Weights of a small mixture-of-experts language model, trained from scratch on English Wikipedia: 64 experts in each of 10 layers, 6735 steps.
Below are experts of layer 5 (counted from 0) of a mixture-of-experts language model. Rows are named router (the router's row for the expert), up (a neuron's input weights, with its number), down (a neuron's output weights, with its number) and show model dimensions 0-255. Each number is 500 + 25 x the weight over its row's rms, rounded and kept within 0 to 999. Numbers have three digits each.
Before each expert's rows: "comes before" lists some tokens at least twice as common just after its tokens as in all text. This comes from a sample of Wikipedia text that the model never trained on. Tokens count by the router's weight.

# expert 25
comes before: " the", " a", ")", " (", " is", " an"
router:546528525503516480505480529463530472498501465496507472522539508553498535473508495467530498445465474482503478464490488468532506492506487484494511525522572517468510520550544482532465437489504520502538493536511504462480521498487506463480517508518536488482460450516485531513514508478530456479508491482539529513563530543482526521494478525502529495528464519493486511483516496500504524519531489523477479550532478473486450531469474469531469481486471470533526475477509509486494497503521461542493534544507531510519488518469491495497511515508478511488492523550489553470444481534514475520479534487484524511495529513519533513494465516535540518481507529474504467446517492498483469490510531532502501482527506486479467501531503480483501496460507488509496498476486479495499490496466501
up0:521496511531457496492508518523531506470505463492510505537550564495478513508489475490530449471450459527561511478496503514489496469508489493473493502489499492491528500574497512451506500520529463519497504518498525469486534531518517495523503499528507515528467504508482513517495492507488463479485552443493494544536467511477506487507533502486497486469484524540446465481515476493481514473540492505509501501508497493534498482509546483505471438505495461530518532509528470487478515505487437531498554523484490470530449487539507525498553502540487510489477504479517454531509470497514504481519573518457505462524478519566473471481526524508502540462506507482494465497493524505480477490519500511493523481496538521460505500524515494504525477480517525514526508503502462482503503522506521
down0:510463514522486492449503515503478505477526485491486572518472482521515482462477523520482523461527563533529473485459516546537517516520466513459499494475515517542502508482498499530480489478525485460491523464470519482514474500512491498495524478461468522524451482495463522491476512527474525553483540506485470495455502496488540498506470523498498507517482492477474513440485495494503473502472477487504511464502483485551495479517519539534570501524549537478448487498515477495486504492569491505492509482475511471493507561480498455510501484507517485531527486468504501516484489527477501557476499487494503526456489487504493457510457509459478540505487520560472531473474492494501511493454489519493492473478537492488483524499498511516519466513478534465465487497511495492543519490505521
up1:501529491513491482489492497501533492454523468530444481473534483461531499520492498444503513498512503430532480507499545484579533472505491488489523537508491511522488496511507450511493480496509518462539476498475448479508511502493499517465518481471506519495481510552491481492489486500512486507518523535528534518537473485482498544566472513467449492490481490478484473520463446534476518516548523524512514507521499478495488483485462468553458516517487490482482501498491530498443510493533505492494533489481532522498495516524488513460526506508514487509484492513491462481521501534513500513504508533499538506531462529533528506508497466485578482503473509501500540477520497459477498516492457532510533497512486507539498542541517467486474506515514476556437518503508495482509497534489479
down1:541523447485483536512491455555464516506518466536581530480497518481501525447525550534515494494492481489542503547494498490468481514517479505485535526542489532488499505488471538434481506511532473511498504458548528529507495506476479518479559476478491494520496489464509501456479491506492532512488515515507498480497498522485486462514495485469514478473493520508476516529526504450544532496530546494505473494501523494513490500535494509521524520542507509468462485522494506463500509475490518486559462446499503514471491493497504501557495453487495476510505496528496484482477502515514501515523489514480501522531515520506519501473476506485524506433522537529507479491513512474549480524541483519493486495547486557477519491534479512472511453527485543494487499504494532500492470477546494
up2:512546513482517480506486503507493514496490500510487466491476507524538516479513535496460482495496512492509426480444507482471451459463528505512465480500527477490508526517472508491498525489502531501517468488512512458472520501494479492503551507427521487480479498504488483515499548514549511497518484513512489500480500471518476509535483516455503492491498483493519502502539513488470549532507483482499542507448520461515492496507497536525511537501499510496576487504479501512475549511483503484515473519531515462478475483451519490469532478521465494500476508501549482454511473480532501564482495471549508518469498471523485475472540465532481511519486510499529493457507484509487494464507505483476487498477455466461465558468505472465448503522507503461516532474502478522457510507529458
down2:531496475559525485509510481537496468557513530479511504494494485491536512497533470452495506471532470500489496534524455540461490500500468510510520487514499499529503481470483454510493510468495452544529503505461487518533507495481512492512495544549481481484475486504490466528473515488559517556465509476496474507520491525556490499523513478500484532525508512527511500498474464507523529522518502495504476530523476482518528493535452515532530517509538541461488527483498531454448471501471516508454518510482489510518518524514512497468473471531540460528506537455490478520525482537500494506512524509500547532478499537511518499486490496429480495469490520521486490521488435498484471474522506500434483471500468560497506527515520478510522474476482506471532526478511499497498499479502500
up3:527487478502526566540541505477468512475518513524520472460525503517485486471476485516523461480476518501490503480431464521500490460530509494485515510522500528465497537484508520506495494463493511452507527473500514487505518487508521522497512481495503501536438540517494539449516489465516435503500533523495552514523499524501517517529475492481491487480446493510549495503518524480515502513502494495516519483514450487488472473536473496491468485483479478502469516442532527497496467467505481492501524534526490519467516477501460512457482504497512500491482499549495473511487464529460500484501498474496456483488514524582480453495483462448496504528525493470494535496507491506503472505496490511506500516508479455522527526498524529427484513460548518485531514503482469473546508460502512
down3:507502509500491489481537510511482546465500495492484481520506501513496513516499489499491519477502481466476480492469479500501503480490504530512503463538551542498468544551463509506534471495495505462507509524493484572529519533536524522505519502481492510487500484515539538526500496517497492544569523524512516468523457507495520474496541527480519533532501488493516512492535483489561498473499533499493456530520484500523480481492481527496492525527533464500509453507529547537477519493543529509485494510509536498542474459529479421453475491495495473507511537522552499489468530495459534492462490500505486511483489479514494498519446496500476504505510502514531509500533504505513547482505497468537446498514531490516505554472510522515524515441521490469500474449478448473485490481532475
up4:505484513496466480521494529454482480454530497521483454499486488484493496465471456509481477541511461500514448460535487467519515512479513513481484493485524511447527538502488482505510528518489456502525512511500472494538513491443496457523475515510548515499498514561447492528520498467479514502505468495467486521503487470500505506497530523531510488537509521411495494492479504473475514490491492508499518519483481499528482497494490581487492501506497499506517496487505519504508509471503495556457477537460485510501528537498462482515490534487506503492507517480518502473454494494483532484488524545472498537535483478519518501492493512504512519532510507484546474467561508517480468520479525489448500532493500483424531489523536504514499487495524496563478496475532511440485479504448501
down4:508546495497516544513489466561476465498480522492525493475465503536529470521537467505468493490508506474498504491499514481517525482497490495478482483504491534487472506500499519513471489522506550508508515473529473498494547516500513514532473501491503482487516507483524531484503484519455506506518500546530458463517516507515482469501543533494470496554451525531494529473484503516524486537528495504524501506524477493497513491524473475490504486488492463431484501522501530488478529508487508495572501484515478473506522445456444523512495476521542517505514537451516547493537515458490499517488530488492462510495431521421509518473513491475453498554516479543553536510464476493516526501480512493475547520493496476488498501517542522522492505502524475529537487493518495475531516486482536
up5:515509523489545533494506499518522486516487494501502452582490497514516518522494493518468505488427489510464463519466520479518515534496515501476495480488538441470505531555478509499466522466468502483536501528518463496511491472494471469463512519501519531460449476532505506503450535423513493498505473501562502505478499490447498520528477485480505484467544509506524496516512514504478502501490495524489505531528487516506485509490505514502522462439467503543510505476477507518506518429501487491508514487522526498512535493481470462524501510507473517496510550515530531461504501509458487529511512491508499526486467533473484499525472482475509512525493470497484504477463482514515506454501477486502529516490487506561472498559514470460501508440498489495506510499498511514540479509442532
down5:487484493503521524477481476525481517518494500483540523461512487495518494467505499436504460480526501502514498524515447488483461505516495482536497478497444456437487518493459499532493504501477499503462477539505466544481557471538477487536498524485483496500491508486532477525495486514506457532500479498492507522505471483567461533474487466527466480548473515491498518489465484551472494426484499492475470502479468510524545520512502525491478497517482492560509466499494514522533505544495513467456505509491480543512492497520476499491504481522493484540495487506499516464507526476546499526460455497509444517480469490467474549510457516476550515516495543498556512489504483486479511497466498522499473470487488491513506492489493473475491522455519467513513526508527505543492514503475470
up6:536547472460490493511493524448444469525499537490453488439522493540488517541492471479485479518517476524527495510459506454473499514506449539500525474508526521444509515512505478509498497549522518491505495507506480504523510509477482459497523496503548486500462508477545471532491537515529500518479509488534513495506497490529529468459545540523564464505527491456469516537481496500496507519518509522495515494508517472513508462496489495506521503515539539546518503495497507503492495513522513493478518525465522488548493512489498519461487496491482501532522528509498536471484472521482495503511487455450523525476523482552459544498485535505479502496520533475500534500499498534490521498440501514496493509528524469495503534543480472466489455484514496499469459470508490511542459505435502
down6:479510457509503478507468509495498521506515470547516524501504523515495482513493500476496488460462510513543456480501449467496491500476502534525480500508490457437501471470458566517513521475459496540510508461454513501488532548500483511527525517485511498502488525484572497502529517516490497512510477515492488506517520506574480484515472523495469545527492481562511484523495461518509484475476513475464492476502513461473516514481526540498497482472530488521541518516451509488497518470468534493521495518486469463498555513478509504536547505515514463494519520445528475488553519485455477491465536499485508532540494506552508515490503469506494496526486499530490485501502451452521495482488480493464508547511488494494506487475521475529525515527527483485498524476553483475520503513520473
up7:495548513473500469451452481490551526465498442464551511450526482506508514506505482492489478499522505498485538502505528479474493542495494521484488521477467484506498511522493448506535508500512514498507501505483522492513492547442481521467507502546503444515504443482501484471509508487457480497447529503549479486517502521490504492527459491466512505497536510515481480468517494511488517548509499538535489507536538440509508500507476501519465503500523516530551521508500490481501497481463504472463525504523530490490495500496462480485504490490481520467502511502512476514455457539448474526535567498502481486483470515473539507501498479496549508468506502503528514482498508480496480499539480532508511477520450540551501524541502541490474522486508464514494514469424504507507496536511491
down7:531511504514485522473483484450551515494502516521486451486476509514484487553504526488525505505515461458530479452493481485527514477542509523481511511517536525540510511485500530514469481499492542499551483469490505517484562503540501467475511503513472480495524501489525525519497512509512525548502534514485498497534533527508503503448519487488522471474470458498520481506528502565488478521510487517483515477458529521473506525530466457472524492478521487504516500495496529487487471497498523508558510488505460532494516529487530538492523497486467474461498505485554534495503491477516492478575484498523484537489567497487465509471484506466477500518495493486512492554518506540470491507451476473472462448461534473481449510510475500536489507491510496486499460553525475486510509489486500
up8:521496510508491489494526485448508484488512507491492525521532515510482545512499505527515487508508522514540426474510528515528529528506493465521464522509512504484556563501533483535477517516508478514480475493513500502461524541470496527528520468516526488504548468497490471522487498501495507473529505509526540492534569513503511532512489503435518517473491500525476534461493452498489535524517438454533515511542480479514524532523555544488463533516487477509488493491496549514505540534521525550533493541493475506489529488533517519519505521490495509481460527485495509497522493494509474494509467548487541532508477490486508453470477528492548514499576513499506520469483516497490534483530452506520498519498490481465497510477518500514514484501502504535507550519545481493508520510502512
down8:528473499451482517500492543499499531509475482458470501528451512515480486549464522492468501547508464521482529440514485531524515511538506493490497503503447485508500500511514500469492523496534494476489499493526519475521510482511520460483491490491531483489488489454514522510467489518515477511524494512487486481515488462487490512462540560575511516532452515469490488514507518479523498532472518495481497504472481534500518524502507481445519501520504511486470495497447503490485474468514487468527483512507465517556425491532477519482504463506467526514557533465539479459509524486508515482507509511476483513494527487461474490548529466520451523495455480497454481487525482563483485545535502530521489543502499507542489505490484530497517469544482533473482474499502495478502498508496522
up9:484444447449474459496494512510484522494506490465483461494514484503514544516521524433511488532478511520540468512511513455499536517468519451467514486504496503501508474517491475488493496490522504516488501500493505469515505487478500465503485480506471514510507501520462487490474500530496495511509493543454466467518495478488507518469450535510494500522466472480471539519473494528499485528485465583474472494481532528498467481506494496472515515468463478502522527475474502505479486487498467508488462489488491500510508538503531537535526476519513518535515508509582547520477490530527520495487542446545564547528496486531488528462466551526514504509533514512499488510505505534519480492478509511444502489475504498497493509522522491462516510514493498459462516491470458506543515452492489
down9:515546495440546463537516518490439526500489500520489518447507462477505492508493524510492464500476519519560503462510487493504513521494460530477505499489499465475440443494552527505508451507480505496469495443461512512494522534494470479520520501510499463503499518508526529470478516456505510501498481473522509527493501504515445471522448520487516505481497504522464522491526502536484480532480546528526473487498533500536513513482493521501489491539532478533499497505482479513453508494511511495562469504497455479523519453530475517527506540458498490507480505459479523471535502460509498481509522496466487501453504493517494490519494495508525485469493452502492545491457439459515498525479489485524506506492487501508485488489445520545480500519479541471475485497517492491556478520515500
up10:446546506477550513491512512488481512488516506496499451513514532528489519531541482497474512498462484501524462518436494518494504530482470448484506525462520509546459519493472490473518510500532533471538496501518514516488518480470476474439519524498520503484439496542499521467484507494488504491482473487520525489531508526512515473572504535511518493542490555465504503527487515513495489492543512502476478514470472494494477476446463509487573474498506517524527511487488475525451506470490461496525522478539522486477497510515457516491517497509528507503508552495490485467505499447514488494505501450541495523511489512499520533520501489427488473515452498538474541502506513490564503488506481462511472547493516478522509525521500506485497479509512503512485482487498510459539496515490480
down10:536488498542473519476502463513469522495473519514524487467447547492482507511480546494509479524525486497514440524488477525473508535520526522509516521501492509501517525453478502488541465463512503535514498519515512477476515535489497522533494510504505520518510519516518483527474498518548468506508488499460546467491486498516510500515516481517487490481538503516487460519474494497500463484510576497531517534553485487453484520521481529460501504502495450469512506544470495528460529496521508473490496533505474503488506497503489533471528529505508464476499551495478470509533518502453508530500466521538523520521493564493469497535477489481505462464491496557478532452470504504507492473535483519496492537508474483519479471469481428521513470531547528503481522482465493530489539488466517
up11:525495507498511514515515520515561471502516483457489490506515520491487517470537468450507529494476481512493490481494490496493496484508521500479501525526520553524557513489544475532532453496500502517506518541522537507457556492509532464499520489513499510474499459531495482500507462480542517462521519486451482507500542502477514486523447500512499501532504513454506448465535519501489530499518480469527515504470487501515526506534491475477508500491502516519518455478542513501520496525496506520478537492503542505503525472488491461502522520493504509436500519505544543459434473525504445470490536471499519479527525517524539508525505479572486502517499482502483522515489508473473488505508553497508512536503483488510446453512550478502551494490517491465524501478507446497527509487542473
down11:506497508471493545493500496464442545500510526491475491473481477496476485514508546503504504542514510505479517517514510515505525537499455494523469475532512522499472481495454451504502490499518538536526491512500492515515478511494512492481460475520516491528481494494510494547467453503513510464499524492455466453496499503519465550524549504525501532518507463526514498441480521468471509494483465438494512506462541511516496509513432466503503506509478455446488516466516537508478487486475506502483497515511524499475506474517489502498474527490525503475511505540485475520492512497492493466511469531536443520514492519482512520511470486500525472490460523494508540523430525536523523560463456511511560511471519525520504489516516524504541484499514510507481475565489487474463490502530538
up12:523496476541469569504504529542499507444480435503507500491505504513463492479496518482504499469496522477474548539522488521473502479505549552523576534525512483489511511543507460488529475521504478508489507536525557490510493465485505498545474494469476490497502471501500465498492506492451471508509453457502493494482480524514504562500474499495511486515490482497512515506490483499468521494510545522515514495544495564477493498438506472480498519533471480500529496474473528494492490501528514507500464529485512489509514500481511543477530509470494492466507523494466441508514537515483495513538522479449503490517509467500464506543477503510513486491530505512503533510486482495490482482489489496455509471511539517451447478513492531499539534477509486505525484450444499506482469489458467
down12:505500509530502489460492481520498507506483468533495491506502516492492490453467499458503513504553534533515466506516520479480487555502508467494544492490511517519480475506500501496444495493495489476544516493504482519507461482499528470483495499495425498492453489512479503460523465449491495478488473465498504481500511525561488465504515496520533522488535484505497507517487503513504491541449545516470499494510471525502502453482471552495482483511477488483486470508525458498470483484494523487519512520534510518496528477497487507478489452538499522478493496470474445520538522520478476523519566466510474511465506507484510505500541535466504559487525494433510505503463535525516474509555522477442537532518447461500520528510476451477510477480505547502486464532491493515484517484497502
up13:546503482515484469541451453483452474506479505555500523531509525501538501493498522450486540496527507513499447504519476504464479513461502524472544489510503510516489507503501468489526509493518456524489480503481460500467549491489521474477499489500521499515492529494488481477514457466558493502515510494505507541491482523484532496498516508475508490539473516537521497510492526497543541502516517502472522488510485571466477469460507502517473479502477500468522493479481491496486513522502542507493517504479507533502503486507529492494480510480500503501499528513497486507509464525507541505496536461470506500470500464488513523447500406518454467481494495471471503458474521511518458494519514484489470556498463471494470529543471453457528504524508515465496511555464541513444510495487526
down13:549504472452497518501508562542497523511566475457454494460519478453505490497526471470513483480521511544514466497514473477479492472495494515508538527466492511476466511496494527475492525487512485489500542498532498547525505540508456515461522505530538490504523502480474506502476498497511536564512515525500463499507486481501463479500525532489515470492479476539484476527472470502501532487524514529517520510463498493524526486526522571512510487519489515519490501516516490482507517455487504488476474498482537526494482531512488528528486505534496461483526513486494527484497531488486475481510490497487479456536511478539495500492521512460490448555484506482503470521518501494535554541497499516516474495506505559526476517530545458479496473473503512478484475492497469493518529524470414
up14:517493497487506473494522541458503485500522500518494492453551499525484472456483520477497498505447510499541497516501495484501464548516516486488476507515538512472468517514508454575464483524509510537479505514548521508488511505465477452538508544488520474504505543512511541492493513507499494495511504509512456493559537524522527476525480498526504466505511520506509503502514534528469497564506508531517497494500522470509453477538508480510470481458477464512534496537508476478512526488505510545515515546485495442469520487500509461520497524476475506523507474520490530492491494509529496521499515508548499475517455446485499504458493533522504535500520507465539530531524527531485513492452426482488473511526450488465504498516486519520493499514496506461460475459551508499484482487535511
down14:535502487540494552493486430470485479533475509435485465508467508497513508489544483476485488507498494485494463512490470470501491517505472449521482511502506500509481503482524507495544537510482453479494495489523477505530537519515513524488493495512521505498513512481493505532495515500539522504541536461496476509507450491523478497451499542526525475513496498507510490503477497547500543453469487517477550501497486520469501545478497489486517492507445492440527503499473502509521511506508567486497473465497483534482527508556479503493479487496544491511517496489553469480494494482468530523537533464512476491493447533515498507496549462495485499527487547503501519490492506514532484512466501462464525488495526510514533538532477447553509534526536506461525476505475511554503503514547515
up15:481489530529518471486476482497496520454488481483498519487536504516492540531490461516498527531488457527541490506508513507513546496491507529475568612487523548510519484509523501503512529493493517478458487565494497465478498496457480507487546516536507455499513468501443506516503473520503473495478482487471520542496497508509536507437469484498508487532487555459511461486479499498498480461483492483486446486483479521465480473518512503491474490558485484536488468496525520488510518503517461473482493542540520519569501496521488528485503489542508524491486513530500510494507489561525503479492533511495494541505493496505493473534464459518485512448465472488469488497492526491507484470529512499501499523494507466523486483520505479516490551485497468532484490510504500500484495503459496
down15:507452496523544510503506451516450564503522494473508500480481462526476476480505528507528509507508491476516486535499492529499497455487481594485477493511536502489481497461485494528505541515508525484491454514517509488489515485517473480514495455509490502505524508518508493522530473484466509519490445477524515432492510487485503497469493498546491528487524518500521532515508508481483525498522537475512489464485482476478497530463454447471502489453535553528492503478526511497529461475478504430548451481528487504517493526491531491488516502480515543520525485491495498462462487514494485480492510501484455516493488471487500523503444473499511483445512530483474488484511495500533573486473457475502503499528523495542545477514486510514478452489506529500496508502487528509457499495482514
up16:485526496516530514511499468492546519483494481480489472497503472489489494516509486458511496500476495554499447499497502494551469542529503497487507526550528476487506538536506476514462511474543514487520511496479472499483546498497504523504505518488485460540488476509489482502491515527497471498510554527529510500511525541468504493492485487532515497493505482536521488507539516479507489488486485504519491554544523517547522505494499487493519481519526512462472487480537528480507551505539498515488517494512542474525513563499472479507489539569524489485503518500525494542533541506477509521500514491476513519528504436497460525468469498511555501505491516474513468496493527434522488454544458547487484487545490452500489454550446507488471491472493505514456503477541509470497507501494548
down16:497476470471497493511471463475515494487516507466509496502486467472486466503535504532444467501441482496503469501529485511491521476494502527536544484471472547525486482498476517507557509517520512510476524481516505488513463518488509481521486545474508501495539473516473482519547510529507476491502479526476513504465513503549568500555523494524501502541541531517509505500528517499545498472484530452473526460473508498492476529507533509463524484500531476478504466479494497563497562487515496514483527485475480503517504487482523461504507524445520457463484501507509511512512515499488438487459469476469481509543500471555522476495495485535519536446517528516473502487449477500498492537470472495499508502480547515495521493499470505462529456511498486521508501502539522511539510511490538
up17:529505461487510503506436469487546494539490513520497479470463473471492463442480483496501521473493517468480548483521520471491524497507503487524556523505496505489499508531443495526499448488486511492503489537537502451473502491554523497506529521508527457474522463502472485479484493479493468468492519513471531474518503487492558512478513490485471488562519520485510499472538485472531527494499489501519478498515510473546454496543480494456500487461502473514511489496483536507476523515535504530511560496506505505472496581477446514484508495498548520543520518480485518505492493515508495473494463547491496538510540488485493486474467454474520514483505534464491492493544468514508512469523494453534511537487482500494504520475560507527500528488491458521498501505531491497502488497529502
down17:493487520505472488449515546504499492482502443460551554482549518519480529509495492528518462544522495515537490499498488560549501473512481489497531501496507507496528505449511477513516466496552519487486539491529478484475507508512510521504505510483476491561513472516498491482500483539520520477501487495494505504499523531511495465507498532528478481470491486533498496493441524443455486505510509537458494520477498484421486486464514498495577535478507496517504469500523563509537513451555475505501471537512505488498486442530507523459537489495480525504538479484511516476498504503482504505534522490516493508523516504460528530520511487514511504511516475517501440502484483491494490457482491511480514469510507455526494494511524536482511536470505499442509526535508479468473491507492493
up18:507488494503453503500483515481471507478526516508481448523489519469546519493483490467536478519523519477474506521478475484531506482484514473478506488491485508489491485518488478479507491457516479483490483500460450470527506500456521507502531465504518521528509485497504541513467512452531486498508454506534545508483457489463503517480469487536539498453528581448503522477486542469503564492506455509424514526516475485483480523507466516508511444520532505511515434492504521536484484515471485490502518470514499464564525518480504516510527494517499457505511489506508505498510526516494506505512521446473483474490505481484480493469571511510497503467491504512512490491479502474446484501501459518507508490537545505495521508554515472507484520481503515443498458497484470518508493479496545
down18:493506494544508481511511483469534539551479537497501499480474484503451474503493523507466533491454492507440537554506475505484511486520514535513528505511497471471464534528513492532500494495521519486469469494497494529502532485504520539498473492461506483499521489553541518524477502471522521502504473528492511505509488499502507521531463487485473512491550469482489505494466549518512537537523508500516478531548514497502526503517484438487497488486476567512506541547532504486476481540513509493497511469489539538491496491453485505572513484482520549468484503495502515525474523502518482475474515500509497479515498527487507508479510494522490520490525441537504441541501483481520480530507514476501449523528481515464449510504450496497510559499502427530538469511505521494508497500489504
up19:489562499468484529504498524489546485474466475510450516487510506492507479508504482512505522494502520476498492488467534512525473507520438474485491528476510490521510498456497530480498490512504471475453449488482506540534529506500510505502540524485524561520460511528484497553529489493539470494501506508502538517517494508506526486539488505501493514517489458464499484494486483461491500494524519507459525486474467461447532476492503540534489492539454507526511499519497472510477465441493508546501548486487471520489505488505512502507511537479488484548514472524537532461444501500488493471487573518492514511494435480531499502466460466525480473525465520507527479500567534483525478471478509482502517518472483507498492564494471540526502506495505495525491513467538489491492499473478524
down19:504530528503493462526502475482495504512469509477452501468515493472487526552450533471508527515476483480544508499469500495494497523485486505445527443492457491483528502517520480495551487517491501499532507492527502474520512482485489499489533486501501484502498457543462550523516539507506509529504515532476493459514505508475519521496521531512492489502510523436506535485520501499482506440447522516482504506514513513524442484499491474543468458431497472521513465467459492484478477508519541516513473519505517470514456520521492508471487413454514451501507473536476543498558518534508519521476512502492489506498499470487482531497544501504478468440494513501483472515527486507508496504511483502529471481479497515542469460533495497517506502509536486488498529482510473498466529483496462
up20:525501491537478516547503454490506519531558477459474564510485487515501513490472515490516521509470523523503516519487516533504523504550528518501507514475483501455539520527483480490497491505482486509493499493497504523491520500520551498510516507496463481522504455522521513527555469458508519498478532475486495564540533481492466536508487500495527524521507503490503484508513498492490493489499552499517500526503480458504449480493530506501449472533485458522492524506480470497482530506501448530517538484514505487508508511490489455524496513504520485497499538535487482517506535510453502537507487579455492492586449454479565496520489516504517513488497501526504477528552469476473491508513473460494509475507503522493487514459489477451480485500487535485536501503487478525512457469468471
down20:521472480446487511459552466520522473491502483540471466441462492496459438503540486478507472517545503521485531508496482474460500490524548443532512478532513508517459468502471480495543550485472475499483483497516466544501522496482463495489537526483496493492522523469505489499475521495530485468498527523470495495497470471519518516484515504485473449454524465512502493503518474504476552523524498510542499461442442508495541547473472517510466487512542481508477501500500480520497480533461522492487504496481490495501544513518509542507527504492519522537509466501488562530545522503505501491530495479494514492463508514484452525490491515499509474509509548488528488484468487497500531482485500452498543497496513482491502477507520488444530521473515497471464520516490514522499519523479495
up21:516503504501511509552483471490513493508516510502440527540543507519508508528544515477537535479482483462515492527508505513504503566477485519505534530502534511472468461563512492540518498532487495515520494481515564482478488522559514528524455497536515509507471495469468515528502492463501498455462538511556445498503500528504557527504485547500495523509490530537491506507510499493480488492510492522524522484481535504512442453476508537507505517495499477498538505496538470460508501491544533537557481562458488504526518488507439495516513490542493505473484549520508495456521492477495494503499486531478530516492508496482508498492499530449501543494492501491436506471540529526470510491481483508499519466514486508478499479478502499522518490497492486508494492504514447511508472489483515
down21:498498522490516481498496505500507485493469461468462481498501528451502492508439482512480493466519503492494499515448560520486469503453467457537501521468519488558479515531498474489545518529515472506440531489484488506559475522486480492463501444467505504523489533498506452478486471490489501518476463490515497553474493487476569512470482516481480498499537499461503510470492475469513513519466487513526498525476506484490522489515494517546471505532461516483545523490482426500495461493526503525474518446515484470494465510476467476479496529518476507506481498499515511510514494575498520515515518539478521447499519511541520522528520469540542492530510482480495509493503488507531501491466530498507519507500511519459499515514499496483535499524510545485550495495517529527517528479518476
up22:452512493525519510507517482479482491538495497551489492540543467497477484482550480485475502493510481489519479479476470483507504501538524517500511498513501473475519474516519506532502499494474495454535522525550552534517512512519486453474501503537465503564472477493485534548491496544542496510513476466510540485514504500523504498480500521476508479562511488511483509511510486528481509515478501494519508575527475488490456508539472495507502467474496465508498491472485498513520484479546514524529499538496550478449451552545497482497521523530476515464504495498499536510475532522478519478464483502518484535516547507506562443455473518513545523476504512530526481523512491470450516477542445517499519485521531465495507511516477483479529502490499486468523490511500520523489480487477499
down22:482489509503519521509475526525523510475495507521492532474501549504503476512474483514471491543482479485463477516478570504504465475509503429554456509505484520497500551506503476563495495465555526495483555520558474487476506503513495502489517481462501495517483476526485457498519435488493473479530508499500528515485489507506511521489536498551469467448500508470517472487528504517539513542497522466488504466490446490475507553484518459508496513484467479464478488546532520505520485457540478498491565489478505543521522482510512478482471521471560527481484478476467488484515463513508464503516480515504521502500496480461507503546501488465529533510509527480519494493488491467520469521523466480503491497501483487511509491526528491505494518509488484492503486469473507535452476454515482
up23:510514493459488535496496554490492454557468510478471531468510478478467469501499511543479511531508476425507445514485507513471527541517485517513551518478528521508499513507505470564486478506510515502549500549494495520479512521502517493528511489520499455496501469450515489540486521479483488519450528483500503526522528524469505453443489517512499502489512481504476532471493506481485499489488494484505502537513483509477457536475512498458477493515504494493521478475509539471494459516520463524518478503511482495494519510478459493464496490494489476487500532491485544496419512500528507503515551537483490503535526487461481525491475531517524489478483474536471472508513479515530508478524522540529503516501503494498466500512487539439488503475491474544515500480517546459435495534494499
down23:475523485524529542473469506504549540462500524512503507500517532518509534504498509534490519492469539485491452515486474495492485493506467498511517522517510488531486478483472514470485481512506554490547490441544484513510512453500463519497487510535498454493486526526540482485532532532492510526477471499478526459532505496551504463516502539565499489517475500496523503517485501533546470491504539463510495504509525483458523475474484464502495533462517490523541502524493487538499494510442564461520480472500483506484522514512553529498496486468495504475495487463488515465554514533506485498440521483508501468503495526502479529510473503483487478485485485578478518498497451510491485500508492501463497497494477509571539506483469475507489467500529480504506464536505467460487512480495493
up24:505495501508471537558492472477489466548482492500504504486508465534477445493537487501529503515440510490491539480502504509481487527497488466510546469519490526467475519501510526533460447480480512464456490507539490544497500507485531457510522503514476512495521503509490500478552507479488484501494507515480523498548475502467501530497509486511486477478486515531482508526533509500506493524581528519501519470542499527451475491520487489506466514453529507487503510493513524523492496457504476506485473511517529496541500504423479473456551513464543518505516491496506514507498505480473487501553502512503528508517500490515528519459506513521537499533501514450531455496513469515462524543451511516542504521534467458477472524513521527496557501481473464508508518487490473488469459475503487
down24:479532452554544487444494479490495448462536509518505546501525485523482494534534481535500499537544519501490482457514510522537523499489466544452496506471522486451542505516500457506482505486493511501485507477464478491511477510527487528493498485491497464475480493484486451464450498506463495457493492499565464529482512512527509478477517471507485496496511513502463516451474498510546492480510498497483474527536501532527494474474476521528488453469541485505527451537483520515489495524498492489476495441542513531494551494509484504482484507527478504475523486469498509505535491511517493497500509460469509510476495534551493514514532534515481455520488497541489509505494449478513459499515487493459518472480520501493509487509509482513488483411495490493464490542534466509497514503497521
up25:520497503505518504500498492498493512480463507527503524470512517497511516520553505464489429496496520527501530454480496475470486520487475515542516514492530504496518526485487513499456495511499533527497509498474449503482535521503454486536526478488532555469516460466500507529462528485524458492489480471523528499526537489509490519506479495472513466517484490497484495516492469502477500479493473480487480506489533484452495508476484471487528519483546508563546443499507471522478476502517515571512497521519508491472499438471513520500485462529526475495414507519498507496504497500484499543491493460506509470515515484469499556475558506511577508513495526491496463512523489494473518462497558551465505491516474497491479520518538485477462479531482498500497522496488460502491499479476465
down25:510487504528475532447515494502490464531486463526528498450513495501499446517482462505529562469531578510482524455522494461507499537488526510496521465512500468475449476511503500518529492530518485486502505512488490485519516516526558469464479529500462472491542517512529496532465503533530470532500464523453492492491499483532497496492469489470503511471518501493472512501505506500491496498476516528507534468502501482478476501516540472479466524523477540529539520498497499471521562476500504504488483476446479528526497488502489515472506503475470507453488516453541492519555511469513479503518543533477489504534472502493510476504515517512460492553449489485458513510498445504501530514490478475466510492518461489506533520494481512507506501481489471440486525495518468514490499499500567
up26:474454477497478519523503451457458455549522480524503508489543499546537467532483501500502521489507430500478528492504485518507507519519495484496465549498457476546485489464484513500483485515495524517481481478509528529492501512442482479530496530516475498488523490463512510541505517453510505536456493548540477492558514492501490507516493489476494545530513517514487492476524505516453507521487499514490526480508508499528487510473468551457487506527533480514485529516509514528491483519504481519581513499493485493525498512447443497446492485497485512531500480511473549513521486492503505491480536493514506501429465470491566504478542498492529483494506538497548474487495493539483496510504516506505509523494502500526494509532516549472497516431500488493513484519493520492489464506525483
down26:521476514509519526494511509529494517480543525475558545536496521489499496525544529515492500518477492493480523526525497549472488486526471535494492478531506535501464502533487486501470477515491516477530529517457448476494535472498515508490513511508461509517498500498528508472501519492521455534499540518512523465522537449447481515470538524479518473496508513509528474521491556495453573492523454550537455484524452498488530477501500533467526537511526452486508515502519501510531502496499511484492535535476539475497522507464523505518485488518479507491477504495493462497508485532546483491521542526522490469496520495501449490499512525473520504517521495478513438502485501490512526507497512551557516516501472499518470511506482521495495469550490545504527457473453495533499512516490462